From a checkpoint of a small mixture-of-experts model trained on Wikipedia: 65M parameters, a variant of Muon for the experts.
Below are experts of layer 9 (counted from 0) of a mixture-of-experts language model. Rows are named router (the router's row for the expert), gate (a neuron's input weights, with its number), up (a neuron's input weights, with its number) and show model dimensions 0-127. Each number is 500 + 50 x the weight over its row's rms, rounded and kept within 0 to 999. Numbers have three digits each.
After each expert's rows: a language model's description of what the expert responds to; "comes after" lists some tokens at least twice as common just before its tokens as in all text. This comes from a sample of Wikipedia text that the model never trained on. Tokens count by the router's weight.

# expert 42
router:574513539429446567467435555571566529568455446482525472483488580566515544475578566488456530444477574460485448492413416421508497435562485474508455576490476550545544475571545418516563522585518449513398453406528498560499454578442415465545507468446503533536571460472429561582495470546459552545495477438442524551539520411500502452448547408545457508543547484459501452439460447517515576568509
gate0:588542466428443430429537545560486483637496407518492534528528587519404580580572441478524411453467481526529405572482484440562504521468508464480510469626460447477543547583474445439450511485566492469531537470523487523549484461488469521502479468441483500575543489426480514567512523536438594468571425423514494436523488502586493528491422422502513626458465485467531538475447485528537528483571
up0:495486538472475514543440580513586460478533545463458519523466384539578555494430454510467418588527424549519463503433437462487497358456401451565453533475487565534457446516501478479509493479464516560500501493451484593444600488492530512492534560499502433424526463430528536494532538565533509555521531500524495627458535547448496544525489535461471412597506534346543455603540456543473525532453
gate1:473475483483574555550497510499567560591514447492501479499525473382493467522473525490554494489536546563385539387592380535591523451540420515457433516446515536442509546506557391536582476531521441427431513453348528492553568521523525490566500561541476466479526439438468465473484420421462424526557559539525505448494482480486523559483537498559504467605474551526431556495496481532489520568499
up1:479484557437509527587548506423579479565482546434473508506474521442499507597501461553513586477448528481470476440593428465562529465596554423552381508447539509490479598401496485595546464539517443514462562489399508473596494479451525483523527519529515513544519497406552458563550460489507444549567489537481507413443471574550409530503508462494526417533410444495461479430525479592418534489524
gate2:492463558402502490503498507510546522553478493419503481556448488512576413533507617481447432493488458495501438572426517459464466520478524559521454537426473482448511462520539459509534423544425555484507541571516562504587561519563563533514567593459520506501634497345463372438485500513568521488442506539533530506495492472528505402530513534448409521461506429383505441466573542536525518576482
up2:542519405481514477485502479548495614541523532407459477503487497438529473465495499528497423497555529528560484554423500440549504525461567586585459560403487468461480527455466417506443582530463517455575433504424589539601532564510511488508535520519512428437581470401368463440461493523621493526514479540470554485526443510539512470472483580414448487500553450405572471544560474551530523573500
gate3:448501581531560479517491571513495511463506476484543523478429535539558518459517547454483482515426507481545488461432467451487475545537456513427547551575408473503446542603486384511556498503483518510490395555401410521531495521606505466487565386425492575506477528487548501584515417495382495506503608517449564401498577443485511486515555540476490506394636440544528537505521462548514511526468
up3:512376467410477492610535511431505463598501484539432499515511545540397607479558563540431507490544524494521467489438476428477501460538628456511519464456447554470515443443511516546486442463534566483639529419566525539473506505432438523425550539415512495546441526499484511528510551471535470562547429467485561549515447556466445578465503488533503464608393571483515574520491518495437479486463
gate4:604525491560460531493383602383449553477506460498522390598445546494511546469535522536519485464471524572520450475437451553573487531514567494479596478448450563495542531524526467516566504489509483535475506497523530442497517541495473622570521413407420506511418394502439442519464457561444481497526507478504458511428505510534466561543460457494484456519617507522606517403462499527611510461507
up4:500464553545492517453442511365459616535584489517542509470457503471454524434561509571521456506409557493491456494450453527495475545495533467521545470409500549481487506507505579551508580455528469456452404500433518464516487594524482561579591499500401488554388418491469432346502424504492480499483535561531462528449491514533472567561513490433480484537590460551557529469534509588606522487456
What it handles: Table separators and punctuation
comes after: " ", "2", "1", "4", "5", "9"

# expert 15
router:567524535400440501481478509608518518524452472510474518527517565565554549529531541504438426355561597506542391501414519466562481441546509454471492538588494583510468421515528482535546533569475501451468493488483435535521472554537475490500488421410518454568617462490488513577467543479481492503497449459473472618534491467494537461490555428501551495641524498439449444461414484544455578496445
gate1:475567475448479507460558568528501576471515462516475549526515505474576576454497547461521440518570491515537546508438476456444503540511486483478423522504451450395497349525516537535520458488548520509555491587560537483534552504464570575489492531370522552458635428518492516470441423507504442502418448446469445612489479545480559396620438502472566579470505567482480450514435473580491519465462
up1:508600449530546485451508600480513586480529475483516541471568541480597553481492492479531457485599527543547485541420484414432519560501514520391539486539496528439503464528536506513514446460528480519463505513520537536546554473420540541530437454346504543539626389511481456514516514493501490449402472438440482464534485562421551407561443499483524520530479586443464456539411405563486577516432
gate2:461456468514474504547528503477575527450473468510488489532592533568478499499479618549466469455438514429523518483527547506510491424552388435435562448479517528506453491471542504481454497508587514554497491517461390603505434511520534507419489556400487551564506574585481523542539562519579408482446478518491501529466455459580545511561571428434556445575397531397482396500463477613516531475447
up2:498424466479473533540609470463533501475468506527445505495609505643496487543455577511489446493403491416548494511515556481496525449526422427460489403509425585498441539522560529499447553571591504545503494500470425544506471529510516488521478579425503476512531577555460531498523515551578471437483509461501500494458447491604526512563543470412535485565399520369492411475489473595497562447413
gate3:475549408576551486551573443491513465551405482594549458483607512507384449493506496528443445569490592550478434432422528484553530430499449429443585513508485567528500515501547500551467552544554489451582487461529522522518472565571483534492545549583505465482525548362427471436434500474505494483551475486516483513443506415606507482534539460456465549465475461477431413506505534548564532400446
up3:583449532426449494481438628504481523447525505446508498503470599538606551502488519457515497395507435503483544517507449516486455585534579512486468486454477493441486482546467496433553423391361490561492509467500479488479527445521498410478463535463523585535464369573547600559558481514509480552534514508433558469590422541429476505494521500559525462505473509519488612464437460477475532601551
gate4:525522589465440446443529469469522503504549554534482525556479596604495459514486437498423449432513605585507494538447557510420542587521486387516529507475497530489460447478480500543478528567478497498564417555415500466445481577564569538413479486540535561464532478513478440445400434557422516499473476561635548484499512528425425472570488484503419574541562537434431507534466439525443524477473
up4:465508459540580579477473483519517494548453378511527497486496517469472496484468529485558533531505480517497589601555454531494434546473370571491355497416569398439568470532421457410505507557428498518459524516476562526562500567439541536498545566455561494573525496476519508423616528511482386520462501382488479566585428470510505555508549509496516469482532526546520441440419505490519510551504
gate5:531550575486505477515516455456442523480530485466503530418488452469495489520465500567529471417411575526461511516470458489560542413529583499498372408505509444498459476529506470573536532441558484527495454498447547469435515551526481535564466551540549465535530471412449496526528507552496527430624457453439475520521409548531405444519484508480588484574539519593634443533463599461400532477613
up5:457521542538477431565536422404502522523547501527555540533523500400510501523443446617506442464420543455456474469449482483586471489528560477461458462437564524541452496482579561621561493463539502519448435463540516482406579528536438558553528611538528528478562457421336519470519526480493552407580492479441465551516471555539466516485410471509492511525509490547591461494493510513461505403538
What it handles: Country names
comes after: " United", ",", " States", " in", " Hong", " of"

# expert 44
router:563489546433467586476448561537539540547477413488477496526510580559554568475553561507411539440510543440517445487412464454528502405569494464489460558532437566532527505559565421536541519564518469503448504399533470582439443564529436471575485450403506525556550454479407555563479483530439531555466436453447530575552517445516488443450574450522489476522560457481430449433517428553527578559500
gate0:536551435405504540473482533499590453569562525480597507528490632406458525595579497487509582544382466459465614538493444564431474515519516447462492536468461529439521531437562555534516456500436379522459443467484476546514556504472429439512458562528470511602532596457509528549497510485418507453537406497498443544495540454481540507511446529462579397449490538460453519521500459519493530451484
up0:542588534407516607500540523518462508535547475514592517595452544437442559518598528467494561521415509445501563539468427531460499445549490472491506522445425446408465487528601538501564501491406471545515484539485456518469595516500512483407526583489456601523545539453511556548469480537438448428507433456453507458510618416446599493499460469441555393504460526438512481554530434512478519517501
gate1:561415578529557485511474539514522512439568433473477455493394503609508466407534494515529503487452521439468581533436543424495552383539526455624533476563461481519597484481498523554501568461418414418425458474508411581471477467529478545490446517510446572508565464480433480514443514506391549472566470479458514516558478491467411520511550602534552569476523518522510574512501477453475598494485
up1:527583425546471544492483535444429443540496484475578492505478480564517506487528474476452522524441540518545439401410467412499569472514402574437473495552472482522447502551550462558548542655578476534386499449466467519524527483509535434576495472525483500474453533465483487556558532465515603550528436448499414521510524555483594545505540573496391587409501571525430466526482448514466470404489
gate2:482486456529506439549480503494561664473562441503423465496504461486512571491554556517553423431517605490537512544487550529470526434570446520521525487599477514538529532407517556376442452414414551442426523553534480561461489579485518560517471531505477447539518507473512585495559395399548449466501473485535488601509450462418511561515415496519553486440443555491451478564483440457506511542476
up2:392500514566509458479506435423509502491551459441428501441489542511523486536503622526537429519503593556533432603537530485529429500503415532546471461553526429543492534455565399379413494450525532446492524531507439508499508596552522556569517522561437548567502574480536541459609451502478549488513502384456480536498535435387493478522507453499507458437538567538505442598521434507476457508531
gate3:504517528456509507498483469486528501500492530536482485498571467469539535542469462534584534410445574428511522473472520442438506509481444474493501480532559506474520488505536443407494471405431430466475521401512552507511399495431507481570455472437573563654527570531486544557574564603502535575474475507576443474535555515560527529536486507531496527481579506381478530413366549532421506366510
up3:514543513441529510515378465560489499468528512527505493492549412486508498471513502565577462514434460433570496480469558485397499500477482543483496520600541466512554474550553395514386569390470504479540597519460507595490471495414549488548537492480598505577514554626468565517514554535524495536488471558537502434496575485498471460572470400468477481450505486444537514478349514482395508419512
gate4:471456549558496500497548570498499619527543471488556521464457495564475516624367497560506537445485609477481513566531494465437583430570538516529443529520492527573523473550534450571435508516523526479461485441519482524482481594523466413547529512448429626520444474437532427465488350496517416474486508537495490510470438510459516529584524446488471494541531374518545443496450416528492445436479
up4:569454527525590483515485550491435522503470544548537536528506477500457526523486438515511562553443569536467512478519545450534532462570537439450441446516514521588526553535574423510636461324533436447528509461590496467417488525419491572479518527525534450541459458462482492523437515523501455515476509423462551538395366481532495596594532459452500489567587444497502567420481530464514450474466
What it handles: Mixed starts and fillers
comes after: " in", ".", " |", "1", " of", " for"

# expert 54
router:532516531485446553521444523544579550482507454446508513543526604558535538481601535556383483405534572488473403529442501450507482480515560454453493577539431531568491450558539413543480543555502439489496473442480461638460377536528366482558476399451486499491529463486461503513507507507423499512502455512479464559597504456492484471501575507520505486529515532406448499401483469550525593545439
gate1:560492499601434413509410537520481465501386528458509440551507476566530547429544438500431503428459530496439553509553431490547554477426436519554403427559518518587459508521500565573470541619504502490501521466462485511540527487606487413499449536577484526551530433508468475561465497483425530542555502545457418493471534451447425513412513552496459451573615493593467555422535506520477494541506
up1:553506511591460428488358585514359517453469553450556455488552477542467569420570456513479481424522471500499528503508549488514496523428478551513450477534538478605440515500463521552433571551536502456537473501500481552561424487552469404510469480579473505512568480548470423511437443449469483565575472512499449507537550486454472466455492580557461492535613566514478558410509483599464504579400
gate2:533608508528514483512567452457547531517476526569535524428548439466489519489502554456548515475535463565503486461427518518479404537466410558504459528470460466460495495547505410512544529438451462448433448527540577539512483551451364454522516459474529465438461585484420563509460586524480425541552457551520524521611553500541589452562539425490470483531462513485525512487459498656526604474369
up2:513582494526533465489580527453541550541482514490534505434550521512493532533556550518489452468515462624532446452489520492492460483481409553458495506471558480520516529499471480524537512463495453557480430526461566529428557539540313495489503485465461451416500567460395500435490511493409405475546442629489479546519522487537567474543456464547462506549460527398529487550471524583524654531384
gate3:508517528401515471530521500565451502487496457509482486619493526502539405522469527610449513536503523470460384542471534471422516490498579405480522462612421529537574442497507468519547568424534535460490482569490480507483448381433543498538458479524474426509467550556427490469484485513460507532491547597490497497622547513461458419479496494509550521616402563495462618470508477493450481614455
up3:511487579453589541441598482571508535491547519543451496534492517468525599520528484474531508497506521564458401531532468517497478444448486484585418440502487462488449467530525479491490518394433432439516491515525514519519485437425501527508536473455567487417531604465437673472501609474484378433527515519523474539570549489453578522573441362508512458542464505424450503510501509492457513602525
gate4:443498508460435502596549485465453488489499524498531515578499529582448505485559578537470517525470454472483422458573433438470444543498509441434505501479511522534552517517530468546485378543469502620476557541468453457484516498465412575588444512488529486554567424491449441346455487456466531574578547604527543573484491451468490483533510539509505596595382554456543564497441482533455541431500
up4:462497527468505505636550493456437604462543522488440481502492592524448514437542576483474448538521494520445412511530386501480523507517508499392564436582434498523520544533516462536490367524549607580449540527401512562478489482542435554565418447458526486526561487494413463413468433430483516582537539568490499554542479462495539466512526526485526549564394489487499575487413532508462524515466
gate5:521512505499479488580561472461554599456487559485474525466603480518484550555549514524415343465570545450496506526549561500500441479559518446457477486524490467537443516389557548581558497504504567555437593518523524518449425549576516479495428486537368546515452462457484536568461492426525455526457448401533532462561458415499562501454545535529548456445527406519538438497487599449462500458463
up5:502537447503487523561546506478532532475472548461497529503628459493499577531537482510363422468565529506535524535523534417556485520520508496468502457518491428549420523406595566545604491529503591551426590543529506492370450541533475519518450490514388528539496449378507544538488497446553465549397420452467478470543483461455589496458541541533500505454534428494554447504477592437494497465431
What it handles: Year final digits
comes after: "1", "0", "2", "9", "8", "7"

# expert 51
router:542542569483468522460465547541528503566413444530476554487517537521526579505566552484375571455444512443517472484419421412570540439521448485511470540474427501539557488611543440518553471539538496504452566432548520542471504590526389487516519460426448496516532454446476518559466580525452470525523477452428523592558552487544535473446545434520488425536591442471407436478528470550551598525426
gate0:574473466533544458491490511552558510516476437467579530511503494447584431544411521537455470488585534527422418456468555545449488426504452532455495527540495579498560514533491522562584441447473466460482495458549467563467635600460384560499514577490536470526503429510551510521479463493437562497454494482550521605424469502508461493443485455506473536549571466461551456403357517575568527410494
up0:572448443507567472539473481496545435581511510474542511454558480480491576508409462588426603503528502490445498517444561557471550497487466599500525471466555548489471504622509500544499430522528389398539443474508437502399519604439519487544524490477518548508430505453529549435445538562546564471426468547644491492503454458504442502437451465443475462521539466578512424456483484569609487487466
gate1:510526490492515544469521479554457427450572603497523527593492530543464477435501435502415510490477429447523494413506413452496452440558538478506505511526566496491538513492504425543527573436397492527561468501468453399515521574495548568601469501576539640438643555442508469516532520489599536507548459519473472523514509515465393486535543388474460444464494392546502495489540525457419498534471
up1:484520546448569442467575496509484498460528642504537451525528441457444436468526516470416464543495514496466493455519488452513481409576523500530566418517507460458489429480479457541525573488341492536533543513453435507547514496462509557610472492498458587561611561404480506528455500476610566538457524471457527445483449546497445395518461486467504572518524468533513426470551637479499588536501
gate2:482545433558544529566472528579483471460499420567436559587449477468496651497493500483424530468576460472571486585494392498582501505528518481438456532434444380532540502535526496466612502427575536493467518491563519491480512586506326512507542464492456518494520478497450467571446535432481464520523461502517441557527498580492490527404501435566484500465535450547406453554498507524506553485463
up2:508481473541484536561450610568519522477395423552470510532456530481525573510551487413518537421550452485583528549471392470606444477531490481488475473489475368493527467600486481477596466514577563471466495530563523549507575562528335511516520481486471419449494463495468503564405560440480503497509496437470517570500543603524516570426514506484476455489493434483470482543490505542496586474411
gate3:531542502393501470586544481561432507525457542664543530517570520565520460482489471482523478530608395495502553547500492450460509481504478397548476504528486577475470392493591470464468438445467559529452507486533424495536487463626388536550532511526521430419552437486508538449506520491498485422521437519421522471562551502488472437548501521502451597524447505528464510594491458574481420562505
up3:476526464340543470499562522541511474536480446610548511534564463514530535544520463549524401558543437472524490549485530507483459435482482481588454547508503602498560371561531465501457427377559553455487492477546487548513474485554418517561559472581492486454542382514545510471532515490445545479485470520495559512445565452418508428519504547485426503440485457530450582567464496609407470489490
gate4:541493409462461391463541503422515503517523554556564483467516512638414480496513511561463508401525473415556519587510425462465504519540567540490552492548514516466463508487575420558491549521549470548434480563494474512551539505454522519479483462565445598488488552434438441525493627607528403487475499465555383504447443565497468556487509459514395409461534476515548515513518460560539482528427
up4:445483456527456573494479513544560570494461422460453518587492479440531473570465474485482561531619427511585476403499514504518484469573489468550448540540544563550554445527448564441522473514505492536419463431501482499566450468548439620509468557461507443509502393560452446566599452558461566491480582519476567383523415432486479484515495536448568539510505547539550417475429500426431505501541
What it handles: Single capital letters
comes after: " T", " and", "/", " &", "T", "-"

# expert 40
router:551550610455471574494466577547504421599480460443488501503537534578554533488542512490454555453469536520442428470408450406532536417599471462541397575529465591590534496493573416608550485547562509509500504463448482545508467535480459496532547441427501523536560459463432514560465539464459540492499468453419512521565512474440555455502624462552495451551511450477516426471492411527503524498451
gate1:442539518517464502526507502483484530444515451486573494628443658437498517498579503537473511465417524433527443438513526438509435464473502532452447459588584551529460575436501513543563528581536513533530520531462476504536414490463481488516458520549457492467529523572449418552546545512591385532488429559555563531425562525560539478458512368390483441504550500409514525527453513530503453501439
up1:453440448539467468581514574457501497412477442502544569560444635449464523474531485437493500454410531484563485460515523500520473487452544474472484450539576534524438566458534579483516472548520530577521508536397380498526451548586516577485543492514488445547536534514519347459555430524512411520403425568543534484465540555598526523455477408479495538557514477423504510463446504541577490485453
gate2:471424475516474553599524483486506560522486480508549511560572514526489424481544566489521537427455502585587464490517487447581455567478451358557513556487470550583606541485429418482545491393594514600544486437444534489472517566499512521478488442549509517414502517517558488504539506433485523525511484535501515524466568564462506516509571458437463372533486510442471410419439438480434475450591
up2:463482464558513501559559514516469539575508434475525598595534463614514461455557479526507513434409512481565463412456431502501486489467498439444551524503474504473551473565506489488558450468447541532564506436440549486501593565545427577541477433517452424495504514557534492521601486480480567495397514507518520501479596642476484490546557542527404427497517522432401408483452417503489576454466
gate3:576480556505458554447524542386522529533556479425493543536467567508434458496445505452546522478444515304419540474402457464515450522457553541468418601466546553494551591507445506514508468511532469486519511482511505447516542561594491489491540473575492474538538558519512478590436570477540505434465519524560611594443466498451516509422501492453420532435477525505488457532535419589490533532435
up3:509475539585450540521504604444465492503551506437436510502481516432546419465509492495583452464499502346484529483459500496468488551494578505468415623521494547580566598527407524509534412542548514499441534525488513400558557534605434510478590424527482475507504549435505476580501485476502521455441505506504601538440474466512520535403468485440464545424477470529507450488534409593460567528492
gate4:573480556415482424500445538510380443552511502467465425451603518537517493457471546464469473443540515522526483500557470461538519537469414489529565473563506504521434496521456490491513508571570477483544452490508478449528507515468439598512464369460544549493487446451467517512528523544469586438538543603470636438548490575456502522511489459551561485554434578527533511465534363588583399455513
up4:513527528402516436524450539519358438513430498449482464495563489513508523458464515513515476480514476466492499475579488483506573462414450518551535432515516507560456553590435501507525495574531511517452480511465448519549515474440418527569474434498559542536536391425442532539513545550504585364513489542517602431521507542465452500484451477670508491546504571543515507497511425594592397479531
gate5:535454508508492528522462483534445471426534508445501561491510536538548548367532548462547459421496445617445542517572497443412510528549541472546447513576489566513436568595527550566440529537616457422483435547540470403570497538508420497516489458399527525515532449485420426521526560558441525530547470456500524481516593480502498506422456480478518436478591475468558454437570425420477531505547
up5:473513460488489498527510465541465533454531473459484557586548474537570551470520489539577467487477434620459536501629446502373490455509485570512520475562513545476443504635542520482436423555573504427501418546478459479513576552487451545522487493392473516464489434533454389526536522507394495453547498435545527455508601435506429562416469546471530491440600492513538502534449450473473503526581
What it handles: Digits and pieces after J
comes after: " J", "–", "J", " H", "8", " "

# expert 52
router:547525545467431507504437631506516469503477463486472478543569512539480588494553519567442534460487509499520437508371442426510539388530496505555490564518420599586466497545543412538504495551465455400476508480519500561424469541498417519588465515444461565553573448440378529553519575524463508521499471488479447517597524422523512512457536474590532481503488456433505505465476484604516598462471
gate2:515459499472442524453477530553605478556505462537564530465505473492418531503436544526428488525508543615533556514446501526501524537491546621559528463494455546550420436483566403457575520504448470402539516516435492534503525535537451518465504364462543561468571459430509561577514454503478560522470388368497532458493472520444568605530441498507599424463486467460505456576505548485515480470449
up2:495562473465477570516540459523506483560420517480564448503516452515401550559445515498462523535514512594494566520447455516508477489489583589506469520464462563514432368504572387468576456507465484489514520494426557548510513582543486528545533335463490569482595504467504536442564505564600485529525392415394504478490553534451544529533493441484575450469466430473560468556513509470511480442457
gate3:472435446515521525603435513469442450501458544538560569517512543453463477460437481535444506408555415536480480536460462466542531459510382558447433446588468507590560509558540527470556446549462528517554514407466535379468524547528464491611536538519511455486580410498485533504468437558555471497467440528455555531529569476413458501526404545535491450598571548435523587551538509449510453484483
up3:491432485404519510518502551582449479464468512531576483559498562423441428468501509466467527497593476579475524525493509454506604377526517513400423488573488447599506497487539478466539382559451533478556547441495482430454523574523497513518528540530535470508581423558436544419467450523586429526494422563443522430456462499465428519497472483487523521579505551427553594543562458498531468471595
gate4:460614529419580512486592557507545487546476484611488489606534470541453459493482520537560509500564494516456453490435419581460530457430561501491465597446511604512492461400490384506485538441559474476480483495496551496455448571483466565521471498452535588491465533564453505373476491443531553528473471512448573477538481489524516472415499442476478446556470545471477545517416546557606470407549
up4:430552529493463513548494549459558476546469553462485465558554460535461573494496548501611546497506528549497509544419409509562501454486443527448487590485439546534524497470554396432504502560560441538490434444441568439369489536502396505576505454365485583509526490476492517417528518515545527456472461531454542523555540445528547484425519537476449484615503561452508591474439511478605444436475
gate5:488446562503432473446494519538490454510536497529471481606602529497547587513590539545523444426566561547534409603534460418481522429527501516479542473520456543646481487511427455573436469496408463401458549547521454511504451465480443552533386510488462513488522550466425509566465539475445548588454516581506422571571504490510479460496507495509483522427454476462538499520499504566423539527389
up5:471431561481436415483540551526505495487602475579520516590527513508536530495622483521539405439573496506437488554480483446446523445505543506528540452526376565620458473491481437570493399478447541400464486505472444509480507416479488492522422540500407567469500575495416521618455522437518579600510484578530473544507535458511531484454506513509555464432489482503527461535498473574478494514396
gate6:518445437477452544467498518518599428579430479428496477514489576539448526452508535452481620623563459562528542509418504481497540492502501513513549567454489535515495536450542500448453558578474511398477418450531503372489533553511474563500410518412514483553502461470504511495464493541408343516470473503532505471588426472462535528533507518479450488527411494564527560584482523527594580442501
up6:495468393510389521486449503491642445549472530478462430481507554525468526462445507417525575556547417553509485456423475529486547486541463533535572544479470586583561571512491493434487525559461477431479379467483497383482515539484463533533425585460483535583559453449512483511508505586402397458486463461523544532570462474464530515529458507481500530542449510541493525591522566511597579484538
What it handles: Digits in year spans
comes after: "–", " ", "-", "/", "1", "^{"

# expert 63
router:547551608465427506452436494547506496609523496467523562517542551551546548544567540491480494328541576409517462437417479433549517446570483477508453593563563548536465454604492459515492492511499440490494506474481421591506470536529434477475471441456582499599536480487431580568497497530460572525505496449469527558512524415522501493476530445525524410506533547409453477409484461535490522475563
gate0:518576490579503481550445533474509511464427487455531456538479481514530618496549511491503422533584484501597524428551494539476451473518527487533538443448515659549507451525447508576413460472514454462411423462593477504528424570490520512474476525483511524428559511453417478577535484498446533558552478537494535423579432420441482415426528519528652493517519526530445512494470473560487507409425
up0:527592525564505485540440542482531479419454450480498521539472467492496565539508470508482436499608452476606500463531497541480395519503472474546543431428554593521479436513411544573418480461502449470426408490615468514542437590561511506462440511498529507450538475440462505587530520521473501508551522539524555435563422378487518437418500510545606542540520520507479511538460483557555503368440
gate1:534522483425475490502450508512427484537444501556518493497565404465567523462588538491516492485514565536555490551481533522522472494545420501543535422576544531530471501549506478409482495427467467485551544487479407559401491526466538431507554403547664504616584452508531562579483508515501488454433462507485484486564589465413426445563473459511506469612422497470609474442482486506480446433549
up1:541506473478437448463457469536442466564524469580506469514594488463590541492507507472499537454506541542534538433463447528459483510553498388509559483527552533579559521541516496429496470455518466490523546486442442533425522499532516535561561416543637485577623397498500556504458463490467563430403539533464502513505586507438433503567483412496446455570515578492597427428508418448526415460519
gate2:541467556519403459521511564542396485534459582616469536498544538483395557488545469453474453366516564387507490453468504589540484464546466534462491521475598536525436500643508542512467556558546542545454457550558480566446522549556476490462524466488515571473453549483414558468480576515579445486481480505468545552498407481487548395470453451496515484485569471487542459475460414510481459438504
up2:536483520616530473479395528504449483536488448589540437522521533558410507503486561533489487468445558454529531457459544547478562429435508490488517469510557651616526387520421511472433494509510497475443530429594606519534566552510465435489536461514467549493410587463447479467519465510356519508568500462527480563465482416570477482561507539528507450469503571538478495464499444517484539411524
gate3:634593471492511568410615482486556479435398472611456457439490470511481436525544477477493570449641480447529492457485448477494445471490572413544510428542451494512482550512497511501447472564507484546562636531470570444502498470406478513512484438470515458449437563547515577540502504516437551465602501502535557510431528420544580488436505507454529548517531492441441451492501522469550533483496
up3:533609448525490544486536542467546526458499510568441475555484530542467415550437418454473481485577469488505514471371472538446460487533562351485485429480457499540509595516500487513493542514497525535563540555377566506517457476388528505559518502426559478506496566528484553461437586472468556544537491449557553567524571395530523418384499491466532496565502506451447421476479538429559550530525
gate4:409456551484534524495489507536501578583509507551461493470438544446517496476548497509637528559561428439582532408557509528558527444494516523494540544488454540542535449583469613499518487485520432481501511492494513539486595559548471482474514438495436485435472477455372482400479429434476466582563483417380515477508500558481508502567605506588432466439537473486525502412525558484433564437504
up4:581514441537523508481528585541472436423534463545440466546497429507474560520469502544388474384518453523453534619548518530450388505481501532433445450556514532508539474485528525578571525528536527528448465439486411530533451476464504513466503464432531538470471447516651466569470543552465501459489522488607371457419529454577518492456499555525504549566418486497501488570444486493557488593546
What it handles: US states and United
comes after: " the", "th", " New", " in", " of", "ar"

# expert 49
router:569498509428396537489407558514505531545480494511412536512510497527518587421565483542471458456527656450507478530470472483540479478547506464426485531545462570468497483507579462539528495531560471451441494457440506535484450542512472469521486536414519508494482457460469566596529473455533460490531499465432523551673477539473589428481528487557562456546496440403455413398456429539530578589505
gate0:483454531518481482480489407470535531460418420514497492566523444582437522456500437469401535511494609446588460543485552537576511437491494524449491589522490605527469378462482470534579485462509576462510591517480520445453536546438479386501530478427522511505632524567498501486473537532600519514529437491533436513519520512411509480531483403430503473517538439550529549415426536487494587537555
up0:517426526589476514547531434475524468548468494527507544508549448520405516477363446462508505524443532434592446655533533508554466436502537625429400529538453651473485449495518500484489528472515467479499603558493546484468452515552487388462408440444478510492510491483487452471520541501550496456543469416581528520521486506435515443504471451515413547476489461582548563499514530523553566518545
gate1:539517433509420468450480547483541524529487482451447621481565538432482449455473436483494478502564565545512496530432506531416474537458449477472481494427422533486552516634550405474511482573640514560531466523484563575444498505594569527455532571473457497489463596398422569490487477538509456454508488489516537514465543527552532479484471584469515517456497546467487541477347456491452612455487
up1:442571563487611518547555452487487447485534511487568424589474445574477533552467547450445523519561434497479519446468544446563489470530556426561486515587518486492454492405445535436452523495484611427444542478494504502505460525417479480484489414502516536491415496486461444507440581402544519578521500519461525437540462514579434524563537357506502480471560498506523490566506447644523466591497
gate2:542530470552505491523538507447472517514456491564477561469472522481448463515580464575492450477519513494502449450495493541534538487498553519496481527573583364516448543525568552605555482543637579503448448463493470558506510490527494541449358574485555536554490435519441513468530540427520521497444504432445568486456530540442587489352433497500521543548499396463505414426455405542521523421488
up2:525532451546463465493529493513550531482532507522512503464408494468384505505598427516491394464539517501515486442506441578515559491478530608469439469550584457512472597503612562573477496526643556538445447509483484560501550537547524476476422549496525469574564450488458493430545507420524511484413482422426514584460528567446516562419469482462510517561527403495534465436445430436516572478500
gate3:548500603558435499486474577478499518419530496497484586549557421522554398489522488552452429459415565465428453424545479609466550499583472525488519473491498567466491463484598518620481587639503457388493480557523524446490441457578509516477522470502527416471516453457517508494560517542515567407558491419508509505441509438575513446539502482516454491487575443465467546477418500565492458525484
up3:530518642553462560525472624546446529421500490489493524481543416565499448517488487555458413439514504464449463465550511595501538421650418512512520552459481582445513460484546494557428615586514432413443494497539480477532460460586489511411509477521481420443583526484532490489551468550580575470549501433519469461456496440539484425519472514486508475539591452437493524520483476484481447527475
gate4:532543491470439493481425456443505509491601562469524449499447458567453482436527554508458462531573485458543483504468578561518522562413484533553494484497540578520501447551539471561495547527537458510488561445454595520539327463449538361519490516523492411548507473551576481513457399499494451500577430504591553541624458500517528522542468492589431409508517513455451430513509424490459506497454
up4:459573446564435500591437562504515526480485446447445567636451496541490518442502503596530425541494456437463503524498456553426460481519431452533509503508462480518367573577451546581511501436584425512451557407473534530528496535476582424528524555493436535522440491556468461473524522461448539433533487540509442523517437471583550489444536413574496601519498393511503559527545489447558470505527
What it handles: The and ordinals
comes after: " in", " on", " of", " to", " at", " for"